config.yaml
hidden_size: 160
d_expert: 128
router_score: "softmax"
normalize_top_k: false
norm: "rmsnorm"
learning_rate: 0.00759
Below are experts of layer 5 (counted from 0) of a mixture-of-experts language model. Rows are named router (the router's row for the expert), down (a neuron's output weights, with its number) and show model dimensions 0-159. Each number is 50 + 10 x the weight over its row's rms, rounded and kept within 0 to 99.
After each expert's rows: "comes before" lists some tokens at least twice as common just after its tokens as in all text. This comes from a sample of Wikipedia text that the model never trained on. Tokens count by the router's weight.

# expert 12
router:53 57 38 16 50 39 47 63 43 33 50 33 56 47 46 51 43 60 48 66 27 47 43 52 40 55 61 50 49 45 52 57 40 44 72 37 60 34 64 59 44 39 42 68 63 49 49 39 40 38 52 45 51 53 58 56 55 42 43 57 43 62 58 46 44 47 52 42 54 47 36 59 62 63 45 63 66 34 42 54 40 49 49 46 33 39 37 54 46 60 44 56 56 55 47 53 57 56 33 49 52 33 39 78 41 33 41 50 43 46 54 64 46 56 64 59 54 50 35 51 59 31 51 37 64 42 53 40 54 43 51 46 51 40 62 34 60 49 41 51 61 37 39 61 48 64 62 63 48 56 47 62 45 58 60 67 48 51 27 55
down44:63 56 67 45 46 51 57 42 37 53 54 53 41 46 35 53 63 48 53 58 56 64 73 59 48 55 30 38 56 54 43 43 50 62 48 56 32 66 55 43 42 48 50 59 65 44 52 53 49 41 60 63 53 48 29 69 51 46 64 64 42 59 61 58 67 58 22 57 54 42 34 47 40 33 50 55 58 46 39 43 64 51 60 42 61 42 58 53 67 40 59 49 56 56 67 59 48 41 51 61 63 58 40 65 58 59 52 40 51 56 59 50 70 59 55 64 53 56 69 41 37 50 50 69 34 60 50 50 63 51 46 51 60 48 41 45 45 48 51 61 47 52 44 50 50 49 42 42 34 73 48 53 38 57 41 59 75 31 44 43
down45:44 62 32 33 48 55 60 58 40 56 64 47 45 59 43 59 42 54 50 40 43 57 68 65 68 36 30 38 49 51 57 74 47 43 39 53 56 55 53 43 44 43 50 35 45 57 52 46 51 57 54 54 32 64 48 46 43 49 50 64 50 57 42 44 51 32 43 55 52 35 59 54 41 44 47 46 47 42 58 66 30 58 75 47 45 58 38 56 67 56 33 54 50 38 30 47 44 54 48 47 48 65 38 49 62 40 56 42 59 38 49 43 39 43 64 58 50 39 39 58 50 41 34 42 42 46 49 72 68 51 70 39 44 48 40 59 60 39 46 67 65 57 50 48 49 61 57 33 55 37 72 60 52 50 56 47 55 42 39 32
comes before: "-", "|", "\n", ":", "=", "s:"

# expert 11
router:57 61 40 43 51 50 41 51 34 35 44 27 53 44 51 52 31 64 59 32 46 65 45 52 46 61 45 52 52 48 51 39 39 60 49 49 65 47 45 47 63 51 54 45 60 53 61 46 39 48 50 68 55 60 67 49 62 40 38 61 45 38 59 40 35 32 52 34 42 48 22 37 58 44 33 40 57 63 49 29 41 41 57 48 40 53 44 39 40 47 71 60 47 55 43 66 62 41 49 71 53 44 33 59 58 37 52 46 46 70 56 40 60 49 52 63 65 53 45 34 55 37 55 50 40 56 59 52 55 47 54 41 58 45 54 40 53 44 56 44 53 28 63 46 50 57 61 59 65 41 49 41 46 65 53 47 45 29 63 52
down10:45 38 58 32 51 44 37 38 47 52 38 51 44 32 49 38 33 58 42 66 58 57 51 57 44 58 41 41 55 61 58 43 57 61 40 50 38 52 46 43 51 49 50 55 39 44 49 50 51 62 66 33 47 52 63 43 49 56 62 51 59 54 61 62 32 55 54 31 59 36 53 64 65 40 35 58 43 48 64 52 45 38 33 46 53 45 62 73 61 59 55 44 44 32 58 47 35 52 63 63 38 48 50 50 52 58 58 54 55 54 54 64 27 51 66 39 40 63 62 51 68 29 51 64 38 47 57 32 56 63 33 63 52 65 42 65 43 31 37 43 50 41 50 44 55 56 57 58 49 57 58 48 57 49 61 54 46 49 28 40
down11:54 61 52 36 50 47 58 48 63 56 43 36 41 53 52 39 54 49 60 47 70 58 48 48 44 56 57 44 26 60 47 53 56 65 37 47 53 44 35 39 55 66 41 58 53 31 47 79 52 47 59 45 55 41 60 22 48 28 67 47 50 48 51 48 57 68 45 53 56 55 38 50 55 48 45 55 47 49 51 48 58 63 60 31 57 54 41 65 59 54 47 44 52 54 50 30 59 54 58 47 60 51 40 43 44 61 60 69 61 53 55 48 44 27 48 59 60 24 40 53 57 39 55 57 58 60 45 31 64 50 31 57 49 48 55 50 45 66 31 56 60 50 44 53 49 41 53 36 60 44 44 52 58 49 29 68 50 55 64 35
comes before: "\n", "|", "The", "==", "-", " The"

# expert 1
router:32 37 62 42 36 45 31 57 67 61 41 56 39 36 36 38 57 76 55 43 54 51 47 36 58 42 54 54 48 45 53 42 52 49 48 69 43 53 68 36 64 64 48 45 42 28 45 64 51 47 56 42 58 55 51 36 30 64 35 49 47 34 34 59 69 61 48 46 45 54 56 53 67 53 49 51 42 54 61 61 57 60 56 44 66 32 42 51 50 40 51 37 51 43 63 54 38 47 49 48 55 60 44 39 41 60 52 59 62 51 60 56 43 45 60 46 52 68 45 52 40 53 21 42 64 57 45 72 46 45 52 55 50 64 49 54 48 59 52 56 42 61 66 45 48 43 32 47 43 38 40 41 59 46 64 48 45 35 65 48
down7:38 49 45 41 46 44 38 55 46 53 47 56 46 42 45 49 41 60 38 61 53 42 43 34 50 49 55 39 63 53 63 35 55 67 50 59 37 43 56 45 67 38 45 37 42 62 50 44 50 60 45 61 51 52 47 43 45 47 57 59 47 32 62 52 44 42 53 35 47 52 50 60 70 50 61 45 56 22 60 47 52 60 50 34 74 38 46 52 52 57 30 36 55 54 49 49 38 60 48 46 38 48 69 39 33 53 74 59 36 54 36 46 61 37 61 42 54 47 45 43 30 62 64 56 45 52 63 45 60 58 32 46 55 54 33 59 36 24 46 69 40 41 45 69 48 54 32 44 43 45 42 50 53 51 37 42 61 47 38 50
down8:40 44 47 64 59 68 45 59 53 33 49 49 60 53 58 45 45 55 70 62 45 37 43 28 47 52 36 56 30 49 44 49 70 52 50 41 49 53 49 45 40 48 32 38 53 65 48 23 35 45 45 45 46 42 65 60 36 42 33 54 51 50 48 60 32 63 53 63 52 45 64 54 33 50 48 41 43 55 26 60 52 53 47 58 51 26 47 47 44 34 52 68 68 46 50 52 50 66 68 62 56 39 54 32 56 56 50 27 49 54 43 48 50 45 50 42 49 57 37 48 52 56 27 37 45 75 37 49 47 55 48 53 61 56 44 54 41 55 39 51 59 39 55 45 42 38 42 51 38 46 55 38 47 48 54 46 43 33 54 61
comes before: " the", " to", " in", " by", " a", " as"

# expert 3
router:54 42 65 24 48 65 55 49 33 47 65 47 64 59 49 44 61 69 28 60 51 46 50 56 66 53 58 53 58 47 45 69 47 65 77 54 45 32 60 70 34 54 42 53 40 45 53 52 63 47 27 53 31 36 62 56 49 51 68 53 39 38 59 46 40 51 53 48 48 46 57 46 55 61 52 55 54 58 42 54 57 34 55 36 64 59 50 46 53 63 57 51 53 48 44 54 54 44 48 43 54 43 33 66 50 61 53 40 47 38 45 62 47 39 78 39 48 30 46 53 43 40 48 41 59 66 45 39 45 44 42 46 57 56 66 49 61 55 49 68 51 41 40 64 63 54 61 55 56 54 53 44 43 50 34 64 47 53 46 39
down33:34 54 66 62 50 48 52 35 41 49 33 65 51 54 73 44 47 50 67 49 52 40 54 51 54 62 59 46 68 51 42 52 51 40 41 81 70 45 51 50 45 52 55 41 64 58 42 52 50 46 61 37 63 49 40 44 46 50 48 40 45 54 59 38 36 62 41 44 56 47 42 60 53 63 40 71 41 44 46 40 43 44 43 49 66 46 45 44 34 43 38 33 65 35 52 44 44 61 51 45 63 56 49 38 43 48 43 43 44 48 35 51 46 41 36 44 40 38 60 44 56 40 44 47 56 72 46 36 60 36 58 42 58 41 43 50 46 51 47 43 32 13 42 37 46 56 54 46 58 62 44 55 45 44 65 38 48 40 71 50
down34:33 58 51 29 43 44 37 37 47 44 55 38 56 50 63 35 68 53 56 49 37 54 60 54 50 59 51 42 42 31 44 53 38 62 58 46 50 34 46 59 41 42 63 39 56 46 53 53 70 55 47 62 43 43 43 56 47 44 75 36 50 43 57 56 41 45 44 42 50 53 45 51 45 50 42 66 60 48 44 57 55 63 40 50 44 48 41 57 58 34 65 53 56 63 52 44 45 45 79 54 56 40 34 56 63 53 48 69 42 32 57 39 34 62 46 34 58 45 43 36 41 32 41 67 53 38 39 67 45 45 50 58 27 58 44 41 51 45 49 46 45 47 53 63 41 45 50 30 60 49 65 68 37 41 44 57 33 48 37 45
comes before: " |", " ", "\n", " 0", " 1", " Votes"

# expert 8
router:59 52 45 51 40 43 52 54 51 43 47 57 49 51 57 55 65 39 60 52 48 59 50 42 52 44 49 45 43 80 51 55 39 55 65 30 47 57 47 53 49 44 58 34 66 41 41 47 79 46 70 43 33 49 36 53 45 58 63 56 35 59 59 53 55 61 50 45 52 63 24 59 34 57 31 53 49 37 51 46 45 40 50 53 54 51 48 52 40 54 47 50 52 42 55 47 59 62 70 44 48 46 53 41 50 54 62 60 46 39 67 37 54 47 59 42 51 51 48 66 68 50 61 53 44 42 51 27 51 57 65 51 51 47 39 51 29 36 70 56 46 56 50 45 55 58 65 53 49 68 63 30 56 46 29 26 36 58 63 58
down1:62 60 48 47 64 49 38 43 44 35 53 48 42 43 47 58 46 57 42 40 46 63 68 54 54 47 51 61 59 45 61 59 40 48 61 58 34 30 45 47 58 64 46 48 61 55 54 57 57 52 45 44 39 62 41 52 60 67 48 61 67 47 34 51 36 38 43 57 35 74 42 50 49 53 49 60 51 52 63 39 44 50 33 32 68 52 59 44 47 38 48 27 66 58 36 51 43 48 46 38 44 39 41 56 58 68 50 45 47 49 45 43 39 48 62 50 54 71 64 49 54 69 63 47 43 53 43 43 50 42 58 53 57 72 33 51 65 40 56 52 44 43 61 51 25 48 32 48 77 43 60 53 42 46 54 40 51 59 54 68
down2:74 55 34 45 53 35 37 49 56 51 42 69 52 48 55 43 58 56 41 62 50 48 38 41 73 50 39 42 56 39 63 46 41 55 71 46 48 48 50 20 61 59 41 54 50 52 60 42 58 53 52 50 50 36 41 53 52 52 20 47 37 42 51 32 35 53 47 64 48 30 42 76 53 47 66 37 52 65 66 43 58 43 43 45 44 47 46 45 52 44 63 34 48 54 47 41 49 39 35 65 32 59 40 53 60 44 43 59 43 64 45 49 41 50 49 35 55 37 60 48 58 40 52 46 59 46 42 72 48 58 40 53 47 52 47 46 45 64 49 43 49 61 61 47 36 37 45 42 60 72 41 56 59 56 49 63 55 47 46 56
comes before: " |", "4", "7", "9", "3", "8"

# expert 9
router:63 68 63 56 51 58 61 49 42 39 68 37 58 49 65 59 50 47 64 55 47 40 27 53 44 57 60 34 48 70 49 66 57 45 67 51 74 37 61 52 50 55 46 41 60 48 43 41 57 29 50 36 48 31 64 52 61 46 52 66 60 62 52 32 55 38 47 44 62 54 56 54 47 59 50 46 50 56 58 50 56 42 60 42 52 43 49 43 42 54 26 59 45 51 58 47 54 62 59 53 61 43 47 43 45 71 69 50 36 36 72 45 45 57 68 42 45 27 53 50 48 52 46 55 41 54 49 50 45 57 41 50 54 55 42 42 59 49 57 62 39 43 38 49 54 50 62 29 47 47 46 65 63 40 48 31 27 51 44 62
down30:43 37 34 53 37 45 46 49 43 52 56 44 54 51 57 53 49 58 36 50 47 64 38 63 35 69 41 46 43 45 47 49 57 56 49 37 48 38 60 57 34 63 49 58 38 36 54 35 55 40 54 50 34 53 51 39 55 33 29 46 38 51 69 47 47 37 57 51 52 64 38 40 52 53 63 68 45 66 55 39 52 41 49 31 50 45 61 65 32 57 44 53 41 50 36 58 57 35 76 40 50 51 40 51 39 42 64 45 51 59 56 38 60 61 52 48 49 39 47 71 43 37 47 52 47 43 58 58 56 69 44 53 43 58 35 69 79 45 62 35 40 49 25 53 41 44 48 49 51 51 53 49 57 47 56 47 49 52 70 62
down31:41 34 26 57 50 63 53 69 62 37 50 46 53 64 65 65 55 62 47 40 66 49 43 30 51 50 51 59 57 42 46 48 57 49 56 49 58 41 30 48 48 59 48 59 49 45 49 29 74 62 53 61 41 41 37 48 36 58 38 60 65 38 60 20 52 37 58 40 33 51 58 46 46 66 48 47 42 47 35 49 57 52 45 44 30 47 50 43 53 45 54 64 56 37 39 63 47 53 68 63 47 38 45 59 46 50 46 55 46 40 59 48 49 43 54 44 65 38 48 28 54 52 49 39 52 56 53 55 51 64 50 62 42 41 54 50 44 54 58 21 54 67 40 46 54 53 43 56 63 49 50 44 37 58 56 34 57 35 54 36
comes before: "\n", " ", " 0", " 1", " 3", " 2"

# expert 14
router:33 38 60 47 44 42 45 52 62 63 35 50 41 40 41 48 47 56 39 35 49 66 59 39 33 44 59 56 44 43 56 53 64 58 54 65 51 39 71 46 62 49 49 52 39 31 48 58 44 49 48 34 64 48 45 47 23 50 44 38 61 37 36 63 55 45 40 61 52 63 50 35 49 55 45 31 54 45 39 49 58 57 53 51 64 50 57 56 62 49 45 40 64 49 61 51 36 50 41 51 58 75 54 44 50 59 47 61 52 51 41 60 50 33 57 56 54 72 37 47 31 55 39 50 64 55 45 69 34 57 43 55 35 73 49 65 50 40 49 57 45 64 63 47 44 57 33 32 58 56 45 59 49 42 56 45 52 69 62 45
down7:48 42 62 46 53 66 48 50 71 67 75 47 64 45 51 59 68 52 67 42 71 41 54 51 60 41 54 46 56 50 54 48 58 45 42 60 35 47 36 42 59 55 43 46 52 60 39 52 60 41 64 46 57 35 54 46 53 68 43 57 59 59 52 41 49 64 45 49 50 46 54 16 39 60 53 50 54 52 31 48 36 43 58 53 57 62 58 47 54 57 40 37 47 67 62 58 57 51 64 45 26 65 42 65 34 54 48 50 55 51 57 41 69 58 36 64 55 41 60 48 45 55 33 49 36 46 47 47 47 42 32 47 53 52 51 36 50 57 46 44 38 48 56 32 54 37 59 38 42 43 40 40 45 41 33 62 57 60 65 39
down8:45 32 44 62 53 44 42 55 52 54 56 59 60 53 44 51 41 47 63 39 35 43 33 56 53 48 54 69 64 46 48 62 48 48 41 57 54 29 62 49 58 54 56 65 52 52 46 46 47 52 48 63 50 59 63 56 44 68 57 47 64 51 72 54 62 64 52 36 54 44 60 50 29 60 62 54 45 56 50 35 55 46 49 54 81 46 50 45 33 47 49 57 60 48 63 64 53 50 54 49 58 65 59 58 56 70 45 48 52 62 38 43 17 53 28 49 52 40 65 42 31 23 53 52 49 48 45 56 45 53 47 59 49 33 50 62 47 56 57 33 42 65 48 54 68 66 52 39 60 59 55 47 35 45 44 47 44 45 57 46
comes before: " a", " the", " to", " an", " been", " in"

# expert 2
router:52 50 69 59 51 51 66 50 53 57 58 59 36 64 46 48 47 55 44 38 53 54 61 55 49 44 46 41 62 61 47 52 47 38 44 49 43 63 45 25 67 53 44 55 47 46 53 44 46 61 54 39 51 56 47 44 56 55 52 53 63 48 27 28 54 33 60 58 62 60 55 55 35 35 44 49 49 62 64 59 73 66 55 36 46 46 57 48 61 50 50 35 34 53 50 43 61 57 44 44 51 44 56 46 47 65 49 31 37 60 36 62 43 44 57 54 44 55 57 37 52 72 52 74 39 62 44 58 37 57 35 43 36 48 34 60 47 39 47 63 58 42 51 41 55 66 32 46 64 47 37 58 57 60 47 45 62 80 41 57
down7:31 36 54 59 67 49 53 49 54 46 65 53 30 58 47 65 37 42 39 62 54 49 62 40 41 50 64 68 42 44 42 54 64 59 54 59 42 37 55 33 54 41 46 56 43 65 51 56 58 51 48 63 59 50 69 60 58 51 39 60 39 33 49 46 37 39 53 64 61 34 36 62 58 70 55 59 73 43 60 53 59 54 58 51 54 44 64 56 42 35 62 50 51 44 57 36 52 58 53 55 58 60 51 50 68 40 32 51 65 65 63 55 51 44 36 52 53 59 69 31 57 54 36 44 58 53 67 34 52 51 55 50 34 55 53 32 47 62 38 53 52 31 50 50 51 54 54 43 62 71 52 44 59 45 52 51 43 37 55 55
down8:58 38 64 48 50 55 34 39 54 49 40 25 50 53 55 57 62 42 62 49 55 44 60 46 40 61 46 48 43 45 40 56 67 49 68 51 32 38 51 58 57 54 48 55 41 29 46 58 60 27 71 40 54 62 54 54 37 54 35 32 53 44 54 63 38 34 55 58 40 61 46 47 49 38 50 51 61 59 62 40 47 46 51 36 41 51 59 37 40 43 26 41 48 25 62 47 67 59 45 39 59 53 53 57 43 46 41 50 50 33 61 46 38 45 56 41 33 46 53 43 56 37 45 63 39 51 55 42 43 45 55 54 35 39 39 46 68 54 60 46 57 46 49 64 58 52 56 40 53 56 42 59 48 40 66 45 40 20 39 42
comes before: " the", " a", " and", " which", " his", " but"

# expert 13
router:55 66 28 52 31 42 69 53 48 35 53 34 46 48 36 52 41 51 42 63 31 50 47 46 32 45 50 44 44 51 46 59 52 28 58 48 45 58 60 48 52 40 37 57 63 60 50 43 36 38 66 45 46 42 65 61 43 51 31 48 39 46 57 56 50 42 46 46 52 38 50 53 62 69 64 55 66 32 55 54 49 61 36 55 52 52 43 40 48 58 45 50 49 53 57 63 44 48 35 66 52 36 50 66 59 38 39 55 42 51 66 60 61 54 54 49 69 65 47 44 50 37 45 40 57 60 57 59 59 44 29 34 66 47 58 48 63 53 48 53 58 25 36 54 51 60 49 62 56 58 38 48 50 56 61 63 26 54 37 62
down10:43 58 61 54 55 34 41 59 45 46 49 57 48 58 42 48 37 32 42 33 36 38 52 69 48 28 49 45 57 40 55 43 56 44 49 48 59 56 41 61 57 53 43 35 51 46 49 54 58 60 69 53 46 64 61 60 52 45 54 42 45 42 45 60 45 70 52 44 55 61 68 46 54 30 71 45 45 35 59 50 58 53 54 49 39 56 44 60 66 40 61 59 69 58 27 46 55 51 57 49 61 42 45 53 60 50 65 70 56 69 59 63 41 65 34 44 31 38 58 42 64 59 43 62 55 43 50 48 56 51 70 52 56 53 50 45 63 58 40 45 70 36 67 45 31 50 53 59 52 52 64 64 45 42 44 36 50 42 55 60
down11:57 49 69 35 39 50 49 79 61 56 67 54 59 27 44 37 62 37 42 55 65 40 35 42 38 36 44 57 49 55 57 58 38 44 52 40 51 68 54 28 42 49 49 65 37 41 66 48 64 62 44 40 42 63 42 40 46 55 51 44 44 49 44 67 59 67 43 66 41 67 40 67 50 54 51 52 56 58 51 37 37 47 54 45 55 55 48 45 41 31 38 55 35 57 49 47 57 68 47 47 49 44 44 38 61 42 64 55 54 60 47 43 66 39 50 47 35 46 45 61 52 47 47 59 39 64 50 46 36 52 50 35 32 64 60 38 54 49 47 58 34 60 55 50 51 64 63 38 51 50 54 33 36 58 54 45 66 47 52 46
comes before: "-", "\n", " The", ":", " In", " by:"

# expert 6
router:62 36 50 42 52 59 54 42 58 46 55 46 40 47 49 50 56 58 52 31 53 62 61 51 62 46 62 48 67 65 63 57 43 60 29 39 58 51 56 57 67 57 64 55 34 31 56 44 55 58 36 44 55 69 37 38 43 51 44 33 56 49 36 49 66 62 47 62 66 62 62 62 30 42 35 38 38 47 60 60 50 51 51 61 61 62 43 52 49 53 65 57 45 64 51 55 40 59 58 40 52 66 58 38 29 58 54 46 37 67 40 36 48 44 46 56 56 56 62 39 41 56 62 55 35 36 44 60 24 54 45 54 57 35 48 63 52 43 59 45 47 55 69 46 54 38 40 63 44 46 42 58 55 33 54 44 43 59 39 40
down2:60 53 52 39 46 64 51 32 51 49 57 40 36 58 37 56 66 66 60 34 40 32 58 54 57 51 65 40 68 55 51 50 62 39 53 59 43 55 66 66 48 44 50 39 26 42 40 36 65 63 63 57 52 54 64 46 51 35 28 49 34 55 40 42 46 54 68 48 36 39 60 48 56 50 59 56 57 39 56 46 34 70 49 48 46 54 66 50 65 47 55 42 41 60 60 57 53 56 55 48 51 34 50 50 53 60 58 59 52 32 48 43 53 50 45 47 66 68 38 49 45 39 53 30 65 59 53 61 55 45 38 49 42 44 47 55 63 33 55 49 42 64 40 51 66 43 69 54 64 52 57 65 49 35 41 55 43 67 55 50
down3:60 52 28 41 53 61 43 68 61 51 60 62 53 46 51 51 60 44 40 55 44 65 72 58 58 48 54 53 42 53 68 51 59 36 58 56 50 55 55 67 60 54 45 57 48 36 46 50 59 50 56 50 79 35 74 36 54 59 36 32 70 63 42 42 44 62 52 33 46 49 57 64 67 50 64 39 51 43 56 43 56 56 64 53 51 48 71 47 59 54 48 32 61 65 43 40 46 57 60 44 38 34 39 60 37 55 54 63 48 46 47 39 63 40 45 54 54 35 44 39 35 19 43 48 54 50 33 53 53 50 60 37 47 50 61 57 56 52 51 37 37 68 49 61 55 51 51 52 42 56 55 55 51 55 56 48 49 40 46 57
comes before: " and", " was", " is", " he", " in", " are"

# expert 5
router:40 33 29 53 46 37 47 48 59 47 36 68 47 43 49 43 53 62 44 47 52 49 44 45 36 51 34 56 50 48 37 43 62 55 41 62 49 44 48 52 55 42 53 45 44 55 35 39 50 61 46 43 55 53 31 72 34 46 46 58 42 51 32 45 56 53 51 58 60 61 68 66 57 36 32 51 40 52 48 49 48 58 59 55 64 35 43 50 48 47 65 28 60 41 42 56 46 52 57 54 51 48 33 64 51 61 64 49 44 44 55 64 51 43 63 37 54 71 52 57 30 53 41 65 44 62 53 59 69 45 57 42 61 52 46 60 49 71 52 58 59 54 52 55 51 51 17 33 48 60 43 47 58 40 51 47 48 51 69 25
down7:39 44 58 68 63 52 62 50 61 58 51 66 39 60 63 55 39 71 50 44 59 50 32 41 53 50 50 63 48 45 52 55 45 64 53 51 47 46 53 33 58 44 50 74 42 47 56 18 50 44 47 34 56 49 45 51 27 51 47 36 61 57 45 40 49 60 44 40 58 58 58 74 45 54 67 43 49 63 34 59 59 64 60 57 39 55 50 60 50 32 51 48 50 29 44 47 38 58 55 56 25 49 49 65 55 49 59 49 51 61 51 56 38 38 31 41 46 34 59 49 52 67 54 54 38 49 49 44 39 50 31 58 54 39 43 53 41 59 53 38 45 55 50 43 42 46 42 28 57 52 69 48 48 53 37 40 45 38 53 66
down8:37 41 65 41 41 51 52 57 60 58 66 52 44 43 58 54 49 45 54 55 43 30 44 49 50 35 64 51 46 53 37 36 64 55 37 42 51 40 64 47 55 43 52 47 41 64 45 81 42 55 38 56 46 51 46 48 62 48 50 56 43 63 56 53 42 70 55 58 67 64 35 47 57 45 09 56 47 32 63 57 57 41 67 45 55 48 38 41 48 46 51 58 31 36 58 43 55 59 42 44 53 34 51 39 63 56 51 46 50 47 42 66 40 50 44 57 51 58 51 33 45 67 53 43 33 54 54 37 53 50 58 39 33 43 51 43 43 52 43 56 49 57 52 48 31 52 50 44 50 75 57 55 63 35 42 61 29 49 52 56
comes before: " the", " first", " United", " his", " same", " this"